Weights of a small mixture-of-experts language model, trained from scratch on English Wikipedia.
Size: width 128, vocabulary 4096, 17.5M parameters.
Experts: 80 experts in each of 8 layers, 64 SwiGLU neurons an expert, 2 picks a token, a softmax router, a shared expert of 64 neurons.
Training: a variant of Muon for the experts, 423M tokens, 6460 steps.
Below are experts of layer 3 (counted from 0) of a mixture-of-experts language model. Rows are named gate (a neuron's input weights, with its number), up (a neuron's input weights, with its number) and show model dimensions 0-63. Each number is 500 + 50 x the weight over its row's rms, rounded and kept within 0 to 999. Numbers have three digits each.
Before each expert's rows: a language model's description of what the expert responds to. This comes from a sample of Wikipedia text that the model never trained on.

# expert 57
Description: Newline tokens ending table rows, list items or sentences, especially after a closing pipe in coordinate or vote tables.
gate0:588496508458517440533444446478576514442501404541515522556449423441492579506441485432539507500554511562468518474558424513552484449577658539499591493560475500553471523426428503414657525500507519
up0:501508470516519476536465461520512446466372408513473588493462402416583555536475525514519528465459459518433561379496409422560504432522566501536526533504468482550549505480530506450550581492484519
gate1:489439625485527460550375470495508414420511422490531491464469512535424513511453475566399556527558438469491482505527511494441498507454534511512458539570485563514376496569542521424546541488454440
up1:474546601437496458450484514437392436452536508415515491536591422597427562523516531491468504471515400484518488500552506437414425512480629492481536510546457549443387560531496494522519481507402513
gate2:353560456521534479558384490498490535476504500545486565600538509472562534423523455526495458514633512551471563490501569516447545547434447514516526511430558537571461490500522524559561494522522423
up2:527537542549493524542527506489524561455570467530521545484468555622524616448418476480422420508495480522599603544383502465506521436505536430511523542555409400479532538413514441441547537507497514
gate3:500511513454509545444508545473487427507517499471441480511520456580585508501516538570553505552462413484492481569553490439475500495470515591521498593598530524470473524502448463465560567464490427
up3:475525462458467437584397537476413507518507595518504440445499472442492518484489494492494426474537521555532467523620486522478475519562536476540511304494474541561515513429530491460448418480593550
gate4:528526468446410489490450503511571453485496500514577439512500562499512472480515452507455489504442612526606498550503585499512541578533524448506532470481536375514483424406493494412490519468528508
up4:462557517475506517450564492556494529604472504463489504504434523580483534480415561412463491544466457481453493478540450459497490435411471500551445595537520594479498608490481557505506447493499499
gate5:482459414429464494582568502486533429531481522456561498497454491559539481464615532501480512442491441478505484421535521546478441567477376520470464460451531517422497473466561458490573591461483552
up5:479526539525604509410423433533455545483503458521430574447511502431509471523350488561533503570531561472483486537441457490507597469525540492460576557522466431582503474579449561534467412510505436
gate6:527417495544538551414521494472435461470487402517501575505527572433424502477577394495538517501453539498569547489459511427448506523463431425481551487556494476446503499530491495448462484531495461
up6:512569491456468429606514496528583542523508628475459449526472454558519525579471561527439439508569485455480444552522522547468480477564574570546395550503505508574443479461529513493543500511565516
gate7:470486469565492534499466567521485466489485440465549576505493462411468414556564516495495572461538476500447414533553444475409472572459370516440416494505401534494531434440593430505526551515399518
up7:525533479503496549557486523619450510469570491482557544575620486435512525574516515421484595424573450531507471547547428421429540503409489512499414456594510489474547524533576475491577507528410475
gate8:381446491486458409483438519515485500511496574631507530526421487560421534468449471550561421461458555513496526491468466485637476570417534467503431516540472492564518502430627525602421431506518535
up8:568555568518547493530423483540461430549523525401513543456560526495531430514580555574514493524580470450510459436455468458540516512472462571499529573466516469470593516569499496534529522337444496
gate9:387536420431462469560454607584532557485361569473508495516585461439516477448487494554477536543587478537430482560517511505518523441515477559565596426484563566577580468457566611528404525543496436
up9:491543459352465501396516564547545495528536595465427432477549512418575544437497421499565426476617458508445522475503538487578469471495507557522546490476482606486584499562508559485570476432513556
gate10:487452442584551515538534558474542525493459504548561442489556384556514516511565503400396509509507486473495457497425421589543610452490427528484537505488498550601543454409564487444513441478607499
up10:475528389455503488470453525497563446528490479436560451525502576450486511546502592469502569488640513475522454442525531449472444529462525478431437470529357440465527477459512433456414556605545514
gate11:529522527478490531438496429590519450489549435527515500470533486457424418497404582486476469510505464447489493421499445581558465579617488523515515460533510627570526518455410466436538494424479495
up11:511489569439542457520549566607462511469449484472553558538509347440523537433574501427542522482498424514487456572544515485514583527441468447450441447522515499422559426545523498478434486509498506

# expert 13
Description: Word pieces inside place names and nouns, often after the, of, or in, e.g. Bul-gar-ia, Louis-ian-a, land, award.
gate0:551471499527527526481425407536505481509431600457588504542494570542458518499436475471461458557515575496473485538434570466398544497485646503568488477481469415489528492490546543511521495482469479
up0:564614515523528525546573529494470455459459542391518449472420507503486510452428643581412455493509387508451445505505503502566498575481442489542504524482529482521398421512431461504508429453602417
gate1:502555408574490419539460585478478621544533467479535492505448534391501459519499464455568485496550579545547518491402590491489449549528555470446541504577530436587413513513547508506454488551519496
up1:527492531505474432552461572569505544510488428591480490489545444443461485426529531543491516409509584538501496531501566422452500565472446484484572490462405487470453408475582505448475564474481507
gate2:545544415460477525460457448469463513526474442491470532531559482634377552435552563478418456549548485602461412418554538446451478499434516473549450485477510521460481563514528494554460505553469433
up2:412489499488532483426472553551503548457574407468530456421499531633459502582422488531456535511462510463556456458485489531457474426541449338524522571534520434453348542547537523558550524457527515
gate3:515526527563456438485443455449517511517425505535521493574521473492542600543485511502441453584508517500455533519377562503477600503569542452553431432612493395555478514559492385511466489458488381
up3:449413493477562470534492427586471510500527474477326508465562535482412520482572474479433533484562520525457471528515516501448465578551465464484552486481566454439489553500580423466453570539462556
gate4:510617475472504440492548623477519552535478532591448484570489531425467560415544496502549410521447531474499469523508452380494423449513574499511512452443513459458501548536416533473484534538562519
up4:529519487567443604537492531477462546463543526548472503569557528540435494525489459538477540405521435515503618511583542503476571481547496489418480360506447573495498488599489527506569490527577496
gate5:582526482466573535524514446464500475528441619612469550586496508520505512410481503531515527522552512420469490473490561546570523569484490463551498504478446465483565499494585492623527492563533521
up5:544508546488456427503518362538478549539427510471541575519560472438592404465456448485512413454493522443483429470540440489527472566565528400509453446395540494510512546540548431467509404545556539
gate6:439493466394473433492558513445484538551463546462535414451461462511485491438521513520446431488499454470528471555467533496462411500545565508476499458518426458526500534469654449574543387540629461
up6:483549463552461521495520535479455514526470470473534446555486619507501408543401567446542527569517524481410536485474478493510388538556502520547509517454464378555413418529577439435456498505464530
gate7:538424520557523488522585445546443472462566511493513511530428453535465565471530555460474477486483454575474455544505532466471504530544560498458544568553460599480473498493582500379467503520582513
up7:508488529543568550523538558489466546464584487479595569500499530467541522609524479577544410539474556496395564534408539523447506527606480520412463521489482561501491537454502462518469515611457414
gate8:489535521473550561502555573445473552548539490510491461614505506554440583456514518462519430602557570568446486537541546531615407443575529578499492530550485420461508554513440480513465509510505510
up8:570500552520478541497555518472470460527491506558449492496481467491578443367620554448416512503522487576563519464531467456529527471486490483501470459518551482497446496495569476390554483447551557
gate9:549550484445555582493390383460495451547446536435449426492533511473521622483466529524541507486474475616479506500487459466427534459511551597474487573508439448535512521454428458471533494376484460
up9:464515461579444556424410513497500459485490525499467505519525472506510569520422612559409496492545496567549518504525475602448429497527493511504522436578542449507503493571449465533429492438508613
gate10:452492464494484563498545574542546477516527452512547509506541561486596506516392471567402453489491556514501507579447540504534463467462542463518497653532449564524440482556505527516490466506645442
up10:461482563628437533524535553479526471568509614424543533545458476544439468524481494477432534469449479565485526551457483460474456517512542435542537666523491432451417557510514480485474541415519410
gate11:491509489470373472451527429526471514451562492469500461522460358463445526483519550488504509502487472522429435506598547467455492474419514421575508637508558438529520474463477523553465504442538600
up11:479635491504467528538450451380548472559538529517473525413440408381500518512501553562454526454481439650452473468491511524449453489473491435431480381587426495440499578503511525516490534504538552

# expert 44
Description: Single consonants and short pieces c, b, f, ac, ob inside words, such as desc(endants), benef(it), accur(acy), Thrac(e).
gate0:422488498524480465552513528525567513583526516567538474508486533459580524562483512543520549451574501508470534521444555439483485503518438547580508490502426491554561461496627391514520435576599476
up0:501564519491532571466526442522447498494500463478458533491610513462544516484466488501441565569452458450513451555455474459484526483494493510518485524537511483475457407559480498434455482605409406
gate1:405491576550505378520431478495452519452441472537490451610448548547546443479473530441397482508532508425440591466480511363422491493459560549508635532579472394471563467517579524537502510521551479
up1:509510587482503519567493490551599518444543491513509458571570564461518526423439505515525580497503500557423494461433490475448524476392535485515544405640563560606501526529563464494477457488510573
gate2:442406495539576522508512461489512502461576476587515591482476520542516525517487367453507463423539487465537500442435434430516558556534535512493539491447528453576557441533431493538481433479554420
up2:515455523517600479529642521547487536404458554475444466510444482535546418562537481459420462408491420455554564511452459422496532566476498534511569521399475443511566532455454627541480588474454576
gate3:627466436467452584514603483471521598391476493521544512525445558494553550419428502417613510545539466511503486431473579468394541481485513460513508520526505526576447488646474426572491515501540552
up3:527533553411431591470445535500522587530539524455542599534504579520447582471560441439555531487493480438552644523591575523509558558488556481530596512479444490483434506521452521512560461490476528
gate4:520519490574518560421475485454603492516563539486539453529495510476556419510561518608421439567495465452562552476502556525513513453479565441550509438568527489528516548553442571485495543578507564
up4:551544496413485437416444479558517522560477578467481512532540549585481439509431412473449449534493465481500450464537420542562514525440547516630570462480536575443469515577559594469510502482432566
gate5:453541394520455503499551487489558483534469483487460524481602564506470492459477477526483534503513550523582531436545444460478552550553465440517483499460526488453641492436545413556454426529553572
up5:448516509461434553459516452495486444529460521483506563420630513552577494483492466464458501517467540582529525491477452514484539544443454482530418453483521596483554479494608487531444454471524532
gate6:534497538494638494518413553572510392474512423529495436502469533453539485546452427546507449579504559439574523529471545525519478514535500567540356570565446476478431422476507482483419472546458477
up6:445519534529549485566500567480482472550528404451553526502552406503492458609556471529433516576435579476599547543472539469439466452515505468545453505579526529484461453528474548454537508435531580
gate7:541468521485505402542483599554542558529371518511605447471464445460481495568505549570515459464527557535572499495516505528498505513398526475493520519446419500497513421538528488483535459571534533
up7:501512396380429508418458425517541570516517513479451512502475513559540469499524523500520516554423482493468543548570553544559427499454562526490480446467553428451434555587459504516459469448545485
gate8:464510520394498510497490433502494490454486428393538542512492429510462457515461503487441368417503464512524525465531439479546407517501488539503539531548540497510422552518474495556563570407471477
up8:564451548530439477514563582510436543600489502575413422519411502548511480463463476510531527553610472576577481514511513471442504561451476456475550496510489512544487559498535465482565482490619497
gate9:560504563462527555508468469540568422506514603497591518584402524497435525537456463518564493480481548510460526569458415544516457461385487573489484479476536470476448497462412494552518533575606546
up9:449581454505427523418523443518482549528458363591495422470584534438534489568466462420518535466566506498600529475481469577545513538572526485504619589475511531568448460516552465447445460544443539
gate10:554551507425567517528458470440525563497543488380519537564430481560432627514491515471486460531501453522530439479441560394513508574475440496479555504468487507535465500458525521503520534438546514
up10:462511568505531591475487492525498459513580478498513502466501503432507493559518505510539557420524521500501503433463511496466352452501526489553468447546559536533469510490448529462453470581475596
gate11:557535439523487555423530528544475403495555527508443543429557430529520528536443595516439508463486554514536510480560497602521559424536548523503551568467488494494481517493531429433517508430465542
up11:483505513486543538571479458504458484463565493478398481468488541475479440517525560398473473487456472463539535472475539439528526452429569459478497531556537428484407521438564594483497537472357451

# expert 41
Description: Single capital or capital-digraph tokens starting proper names and places, such as T in Tina, K in Kerala, Sp in Spain, Ch, Sh.
gate0:532433593525515572490485525558493508511548473567573555426535584615521532525562503488407511546472458530407481575460463516542485436576524595451430443590505482445465445434493493570422515551573596
up0:468532587424558563478485486468522541448487497591586489445420580542441479586544487455469545605406563415509588509564505461527514433470514568480430522428474519407542402533480523523480565550442573
gate1:491503437509538488514544565508464496509575508488538508579454414437484519567531509478466437537484430513414549402499513582532502504402474499433429597568413502475595480479533451663545484483447496
up1:496535581507488533477444476465557539486544512512436516455417596589489455438516507517580507582536463499510513538422510509532525464563474420537393425494504433541371540530414546430503586463548460
gate2:532541479505491490514445432606599644567531510504415543559509508554541479582597519459551521484540481448490453469463498482561432432494510519605532462556501487478413542507397504487410420506471467
up2:457602496435465512416519448546551594571477467589478480609543507512530444594527423423475537461498460439548486454486512405499475482509477534495590591558467511499482539480430460604439497534536502
gate3:539408491469529502518550532542396460607478572476474589405502456595450572473502472462498445510539537492546483478504494540474533512492628540512489512505467493608513552589521531551487433595523492
up3:454481531565353506473548508516567489620506402540479484501489540472537517569616504518483574456445521531549485560493529473484617416457524431589518398505508495541564447479529486541488479523371549
gate4:543542556437465484611526516580461549477453443468497374526500427451583486478526478483553551581386474497544518472464534570462456538468575464571512463558510471473477532546586517475442574568481459
up4:435468455532522587439473511502655460498582497460500549454514527543472428548571445515534496576476525579461494601420500510587548424558499530519483470609426471484427485481517551502440401455567572
gate5:490510559513490461443637488441514512603548489591524487551472446514503484409478415493576452413511554579536471471487391560480437480531571534503546518597598581475491559462481538538575489535505431
up5:543456525498600538460397523559538475622534512541396517458483475471536539499534474667621509469507522528411546540531422465525477441538538519460426597533436457480490466578559511503473457508551462
gate6:506527473471457520502534387473537476500526571476505554547489474364513491452385424444463476482560503426527504504585598508533527485482520402414578569511510542597467508501502542621547534564454441
up6:459477392527534544426407581530514524574394489452506459479433519548497473505488545534469532502522443424528502460440501417515478510508444573495420517545474502510474400525389420475430443449471516
gate7:395468562514512489495416572430472469456431544517517413462465495552508495518515506498464501439477498584506479544444388510518469471537577547509579434605429528519507489468533501465470484521520543
up7:456455519582524489546472495437509458351412552424556468471437433594482479458465451383430434486517456541551502484534435519544565504504603537524570519515441560546563513440546524488513504516498553
gate8:502444488445449562448443486454477541601493468492508531449474467543490515502458530562514454559472499539431463564529520463485330538514559496508483457433508458506431513549450550522499424487472483
up8:461514585347515521525458471446557555435431521495543413540513457483512450517512515515572553515430579514555479515443537394463502451501441454549515511503449505436506532540614477560507474496482464
gate9:482478561452393544522481539526491566497523442466459412493481663504468522574568497516539443434437518443504562428528560545494458487503505500520481432449534421547532490616596565486475489589521411
up9:517495460562470513453544475553453468504491545487585570451519436518563389416409510504500653584534500574509506465468548389419497450471515506477489453489499478488445553400352371475525455542549505
gate10:430490449459458586510453435492532476478497431438468529508553534513395474623511420455527468467511521426510499503423500445489492618483519521561458557448566404399507484488534506494562472502546538
up10:543469616462620476467587519460496478462480536581467565520518612434538461424432448464515449479443455501523559573498516560490497420499438495445583522604490521558478504536416537512510485578567457
gate11:500527477441503561529586518498534498536526613481517505538530548447502562509521539491438571580548524497525480489517531511544451536468536436577534539550484443518483524436518583527509446531426434
up11:500466488562550455585490635556469420395471585553507526465578513470466490528473408513494573572466508518528475568446542493535506417610462497533577450515557525470456499521569509517429489447488486

# expert 60
Description: Lone capital letters beginning names after list dashes or table bars, such as B, L, R, C, H (Hockey, Right wing).
gate0:617509491446496382508419527495567469468427564435445418512568508474508501482496612512525514475434388479513526492412519537538451525540489481468518545463426475469466525509564509356552548568566527
up0:434450507435552567476493543434485541503542491464579496484327510607495472602506556477533517485515469505373479424508523444455502507582482517476478516509436499485466515476447472478534584553483410
gate1:520424490590577415463459602554510513526532418508579490476514555486433468559555547556486507480472455505484565491453479448451451421505500518500461457528580538461532417494482501450469458439640610
up1:413457497509463480457403545484511501517531453626509464495485577455426554485562620447469468472527404442511548525493529455529442538517439555485511416528540540526559524460538505511535418438526569
gate2:531436511549446536484544395553489382480567464540528502496451450470520584514546528471579557604464497433540472466508552502518502444468463553498428582617544520539500538522378567577483469464580494
up2:468564463466451544562523549452471566533546470502484468445441485556518438505508487582406399501517542400487493490459417403532551449427561507421534562421475422585518413499507552476435423471439515
gate3:613539538516551437515510458463529571538481580478510458576489498537612614536475585485525544373523506499447504488553398517633484411529521449525508412534495531441480503483466562504446438469467457
up3:513481571495456502500408475534478481524471528508547413515425470488445462487462507542464494407438472516604512536497434491597413513511642477403527537502554534488507488575431574428551573540565424
gate4:500438439517481462503431569569471461428460556432541520553502516515542473506511401597506395485479465491563493530402486497489589496445559517528514435439448469431520456547482399528526593550524552
up4:537471550601491464469489544585363452439479505515526512564499454472491527467507414552498458495480471527570508516453505562504564512442501559479492502455500533512545490474547434570599518498517525
gate5:425411518583424483450545525506507524458510451520571462504550467438509523464431484494515528506558554568576463517484541541437475530494499600537514534595392544546413448483468495512467428551607533
up5:512470438636481477552551582449464492420496444448574523569445434461527569468508476553533543594474507553430574430471539562482440537523399549506506450504456559565486367427589493516525506511510541
gate6:415508475528477516548523561491515573420544560578499490515495583520537590547409474437456471529480463462449489505442456536480490540514406499545515432408450459516414493473480531425463547433424490
up6:499476490547500527554574502530463490429471539558451511468408464481503523568466419542505505561549545439561523545522496518426458606522478521487523503468456450535553494539545561529506497571469560
gate7:569456519477568517485469477443548471493496496507419499441421461506477460512411482554482485519468499457535505509565491481493482528481518520419452468494321489575467488574352428486602568552470484
up7:470432490476545499511574567482490558538530563555574558557422576473460450485507473505374478577601515453525530488566521447436512569490433428454515558542451521538475540585410469499567493509516470
gate8:457532491466555512497339444501511415495523549544518512521494564542527558419524458516472527576473491472561439513429484473543528554554673542436425496567405483414515462494448485507458404495553513
up8:600525569550537473548626520415447479610514468499540505568592492387476421518521471422482504418538468515494479448535544503485554585535497454573577541538423540449495640497526519477528498484446516
gate9:551561484516405543517528464520556403588539410445454469452588433543481593511540476474515495485478471521487523490468578530455444508485546478484554494407475459494470574580466545484425420490581466
up9:520511574474499541512458461470549514573412634430475527504512506467468506506490541438587554411582504499559385494517560467504606488530525583435555432499429512480526558516402527497518530536529557
gate10:513494495535501494495578509504424419503561492547535483515517413452513520475403474422464512378499478530549558505651467505417471415465456587542533556515506558541514564475574457524576529547512547
up10:524412518563496492545394457687437496487548552504532498531530493384521436495472446504550463511490444517481421442530385561545525503483539512519579561556549511551459512541585461499532594491577523
gate11:603393501574542473559537554480528548539404575493575512491476400478543506513478560405422422485558466566587492413529465442440511604532523541504533504515454472540472535471435478501473462490608540
up11:492525485622487596505487521454406376542511533509502499426604498520457538471516458575463485492443489509621482543471524518453476551516542493388493509532661488449488508525577518471453491548451527

# expert 28
Description: Two-digit number pieces in tables, statistics, coordinates, scores and dates, e.g. 45 in 454, 52′55″, 50.41, March 21.
gate0:560437505541489483437603435519529455508499602460544533555506534507442514554455514509476514505563498431494477545519439467463542535480570588534552479459470545446451582576505534552555475522388489
up0:520593518419534503551562483514526454520433457384389445501500494514439526436556520492581504459549451451491538460554534530432483516496431541518580591482611522480522629563531411531532526494494554
gate1:477488441441503498456514524516559444503447593425525558471562466531613475502468486506520557583561577474539476508471565490469595486479581524493497436475454406457483461455504521554466428589486478
up1:490527437520482546509502469403537439460612559524427479499543476477523454493426426499451470516436442444520444494544447516515487483588503500464515465529462462537514611493431542542568448476428554
gate2:532482506503508432449511487495487516554567513433549453500556528514485432635543482438532360421422496554416491535511432558475521530534438466422523531541505512548535447548522410582500462566528467
up2:444505551536490494524626588497427514526558425566511447447536519517472506570568510494526399477518457616403523523549437534528526477407448495448483427605583477484532524494539542518528480497552489
gate3:496456509550493564486560523541535529441502521475534568549399544492434572436534522449442439523566489461405448448518462495531559501479513502567502570473524573480406451535430643504499479569492460
up3:448494490552548486412466387478439439510560566561573404585482487493493426546529493525446449495464523517422505453569508475578463547526498384451475469601539596586499565442533490491476535517507495
gate4:466525443426493434542398556589465585404463497517442504566480444538500464472505497473530485575540509455400499395516432450555526450503572520493423529488430516507580432475500536408495498491614495
up4:600509455566585492503608458468543501506481546486507518507366426527551537442597461437520482498499528531575535495394566485466554461531522536520615460474442476438506544589447515500499463495533564
gate5:417462441377461473508499490439499528466462497543501551485476558424527539449523534441455502495570501656530489434480502352436576478448554509511536537530527405447463528526572529483516473555549458
up5:509479513626496425575387499533503423503485483470520464533500411532422535538544472539457445548493486442486521473514524522589442577570455466511424466526462510568478479483556478511584516496420479
gate6:523555513482526501517520546496435475370455506459443492527556482537442436456493465498567426415496412440514471494474472520440472551499373474572527523532658476579501386493453580519485513447441516
up6:516534402436488574459444548464541497407523537473518560480443553567450528393411448426498552335558459572503444512518520471454453582411534551438503588562530527511441542541497512443519482586471561
gate7:489501445485566538551541479536490536477556456522507546573472456407440461578398532529489524474618562452389529435522503456451437521463477566478437576575541443510429552500433547430554552402523506
up7:465470475527570496457522425454516459528526448533459465491615535507510511527391463496490530516490588552460513574504531522450452557403443419536449613474535449468470572497479596501612413378503517
gate8:534496574504505445480428497472421538612525484461515540413489553527535576506452540615504495500507499501470573540473426431517453525499560555455596535484476576492430477474517475502453439559456463
up8:483408575546552418431444517493450431574449430467580483429566469489491549561479480577458577436540511494571522585551458510487522528414574469442495563495574509509448505397414478485471517487505526
gate9:625487469476489469453571490524553541467415519489430511509536437545469456543484506437496482470537596422550508527624578426510571515445470467535491553552447427537476520494604440519568452542433507
up9:406524546507505531537496468532410520501613549449497491561505486436542494469470544494534542523506390523460458428435497487472499410465553552446548415561502518535567429540442495464455523512614477
gate10:558466518456495501402459532440568436386533571455573507442443485500468555471513504515521533513448575528490492414476477527496510466467558515493509493437487435497548517411575489536424480561491452
up10:522438460490557559494412602488532427397473529418493539473500518527472553513563472525525530509453582487484561490446479541490484488504462548545543523492503420495498489505542484547471441510550480
gate11:437498454483526504522565560416546488505539553510442477487553523507592561571525520623492545450503563541513485557526617483386562491449451478531575428557541448473575639486512556456534590456533477
up11:470556433505536542418570540584621519436554446602503474493435506488505485497448530511447431485450514416457517548641465451500478565503535485499450540507466573458449602450563523503511456502422507

# expert 21
Description: Short letter pairs like ap, ou, ay inside words, and accented or non-Latin bytes in pinyin, Chinese, Japanese or Thai text.
gate0:512480552590506569538462465551464470501502519406489520512493548549429524501550524482503487493461538477542455417423526424429546517490505493597508515561570565563486501450502517501516526463579587
up0:664538539379511564397513526514505415493552421504521429499388476384444529547533515502524501526512484497477469400567540579568419549527551460465443496541558427547580528470473435547529489438578446
gate1:488470506394504487399462419449500584530394585488594505543583491527522540546477462436493537521528510498458533542517465439470476599462554524628414515548524484527542590448492480574574552524500471
up1:452496423523477572443444487522455396468483629505464538487490523564499519509567481445504510494508473513471418504560377506555435479456554565524449527473510517532436513505536500466467541571422537
gate2:526451529471478491448479560478517475459503538449536498493535576572592396503596561521498515459521476578476551571423471417524651523487530476548498527503419519507471560504547532504440522490588506
up2:549492453518534485583507512469488525450519480448456515532522496556494528566529379426460490552526543386508485595553498460443401544376381510517453443491592506501543469449480586485485490456567460
gate3:456411573474477415539423510491479571540544407476463506498526411475469528502509482479494492553532494503524460454403630514434682441503477490472457547599468462468486407376413440529438465560480522
up3:568528545483473457435497466558471546529514464427559506538542439420462490591523485525426450526465472460542455576523474536482477408550513512499499464481388491518453470408447434536537433407497568
gate4:549545431521511498468504431618528428520479446472560476537522502539482482496432475426550443524508501512516640503547428461479512524500587485589492543497591568490486540522638473535437483460517496
up4:476496480452563463505469462508441398424587478446457547517516551398489582535494530498421506499431560481455563538528567439587596507537435519452469582470473521511418497393573482445498473533500456
gate5:527550472466465501420531575514470509468439568463480487518473526497511554460457433519485428523558483503504457454466534503410486569521342555576496502412546550414511516540520453438512551483472427
up5:577476482565486464553548594489430475529530503557517442468531457376517448517453470439546599490539501578524473541382511570498509532494484583499495499456491457593588469589554488452496501636535525
gate6:442494528495526443547481495492539407518511482471473485503536513473517497584442431603397445550480493527523499436497526454499491499592468438466463597479415413504446550535532586586453520496501450
up6:508558515481460446479565491428475614486503558469459548477520449556516455533485581467586530464516556431396480561567607468532482489521443542457499477409512495481450534449572497394423426552438464
gate7:500564491511457452520480383557475477472510529403552526475487525508523568555442560477467498511458579459532385487563486504495492494495532549524423399404478534449530565570527514438525498489480544
up7:477540538455435517607437435472445589497485488449547351488478564476479433536504468476539491572499606520467574464500604627543478436453461445473428557513521510485497514553570483538582513474495549
gate8:422446509418445495451422474534463437459625484543366479499418487534510486507417610483514417506552509506521496439569481451552377464439424491427452559579455533485495567542480602512517544528534466
up8:485479520491375520581437420506545502481522549494459501553556475533495523550560443491590442428387577564530466505583413528432516575549502524515586539519382507526504474467467504412554406465453511
gate9:549555505497497463521575401507428521578476476587500458515518469521444527492498459477500435432496522483558480586512489414550506570487495538396561455516481500500549484451582532529498528508517471
up9:604402514484529447570586538549571568439546521448424493457456532446526602605455496513535519545534492459438427401480483438584481571548437488538496436458530520441558503520536503505512529451551410
gate10:549547457549498486395485594474423494443624503531539562456455548510561553493552480522399469527487502533460527492422477457527481460538361484497535486428467463582516561507475433408507533546599548
up10:516524401532532513429425581536480446411592407545465511480471468454592516441582485511455470535387542389523499553473438552522398476546413533559479545458458453532424439462503489413485560411490462
gate11:534528474605544569525506360474524523582488526581494523477534519524462553440441509502530416467558556561544494459465516577513443426522499569534538509569462551596412473602475508645540499491510506
up11:424560473523473505501400451492504462405455574480535462529487468517444544530480547465410488517569593454566534389581496451556393401531586445537497440568538573400478534460528541459474578441407508

# expert 51
Description: Broad mix of newlines, table pipes, capital letters and word endings, such as old in sold, ic in Robic, numbers like 50, 60.
gate0:526505364531525422529500526545512484642570537513594416494504555583496416537496544472467526478488455485493495470448554542557605481497540427539553484507487513434563542465513469501647544486461495
up0:387551494457424510516559426443502543566511523491429449489608551502465423448562491570468400509387499487534518437501594479524472452450515573516581511571446545484456536546501470489478587481515526
gate1:481554538540396555441496412628453444588447491487481536545542382574510453500449524491499383570519482502407524482520573543549543516541502477498583637538572423511544483445500528512448419525517456
up1:452450467488527429454389528423511596550477509478558457512461386549522561467522525522430367407505538460516463445539427525528530616511487418535469558505549533425526508594473480471489429516536563
gate2:422466498431527499506412517485481537515518477589394531559492480487415487502524471481455438454569530499484533436610511465538481468414410549499508604446471534436516484511520525425462450470421457
up2:571529555478510529442526546483502407558538463524496535400526491511532609441541501471445540480527537448465427551461475590501463557564590470391527458505388513568510578434439435520504517517564506
gate3:518388542486388462476491478491467378497517541539566478422517477568588504581431456578517500579483540525415599461441520514471425588384489560505451436535449481480451513459465459489531527465516524
up3:464487448451555530552534463468435447494451474492473497510527528639509432586485524620511558505505490488485501496415356492455482517535468518503587510516504528520402639492539548575560411515450570
gate4:544572500482468429546478522442439610515475504464553481479551623445560506584473553465475427555441511426438483486426558477435567495479487471512505466499404427494482557521540491459448557442554501
up4:522536532437474590553554499562498468496540531530541524509447421588540476497473543447524579502563514471457510452513477492489588509504511511525526552477523519507391443561426439475374525493570498
gate5:444522579449544518498393482562554573514523507480485550534480544592577473493508550519572490507540495450473589518498448532431411521542497474610520473547512454502486415554564499617543465492494554
up5:566482501524477546490423456511477542506544549617500570493476564580507522481546465565477526383462492626434508442550569552490486478512417502466583549547511510497533505516475514591556579378465600
gate6:468543508497499431429414503511534489451552488472543514609566461503455551418419515566433509569392522515502397501509441522463545516537448445550445469566525464576514539505482503506568529606503472
up6:527469492472516526448477504487470414509523453551489449520535592497453492522508480493591454452452514531464539359446434516443436450450465528526482489434423493582485590526445448527604464507476468
gate7:521530445496531496421511460554534562506481456467529501499438413547533489473471552461498411565610571538476413569441416453513537553555517525403431475575562471451554437466591554504444533564514521
up7:510432493560519516492451503441557431542488505607471363511536486482474421529459447537520509488535608452493570509483473514477488592470442527535589472521566473494503513412464539484444504549541445
gate8:459598505514497394560523495499513545430457441466563469593433406452472539518460536521483533501507449484540484438411551487491500550487528539541495470524439424529461511461517516469448459493487488
up8:505571502505507499504452503574521561468493476488475457545599528517536533562587521534518545505579499504533510495566507535549530560564473459628462397559542608493474537408482494479477512486558524
gate9:477528446419458475579523498466536411509558528545519461515460531616510568456418497466555455474505481427489632439499485489429534548528466478525496543440483514519426437511462541440573463542538546
up9:484560534465461470568510539563527505492475464508519501564429514464482556474428539513488529494517513561521457571580460447521547538518561511575484453571511556449636416445514438464455574524496561
gate10:684486471496605473502526437456597584534393540494530459520554478508457531436443509589368507542613460494431501434456481529512522514428482578503494458413565450494528547542475469489461563417462423
up10:368439637552468614540535404519474463585448495484500554522506452489471477492427505529511412467555480508474478536491539540479522571523534530409506509565512420501483594577499505483495571439562518
gate11:544510532486491503495539545560475496532488540479497503435495561462485502522493496534544476500501546521468558546555535575511542393589502455456603445542479492502500523463502500445535455527501496
up11:451518455449443458482439456471501446494559503498581434353500578467568526529490525501573566528449358459601519427456483491490552490521487535550519471526582484492459522445607437430540606503573481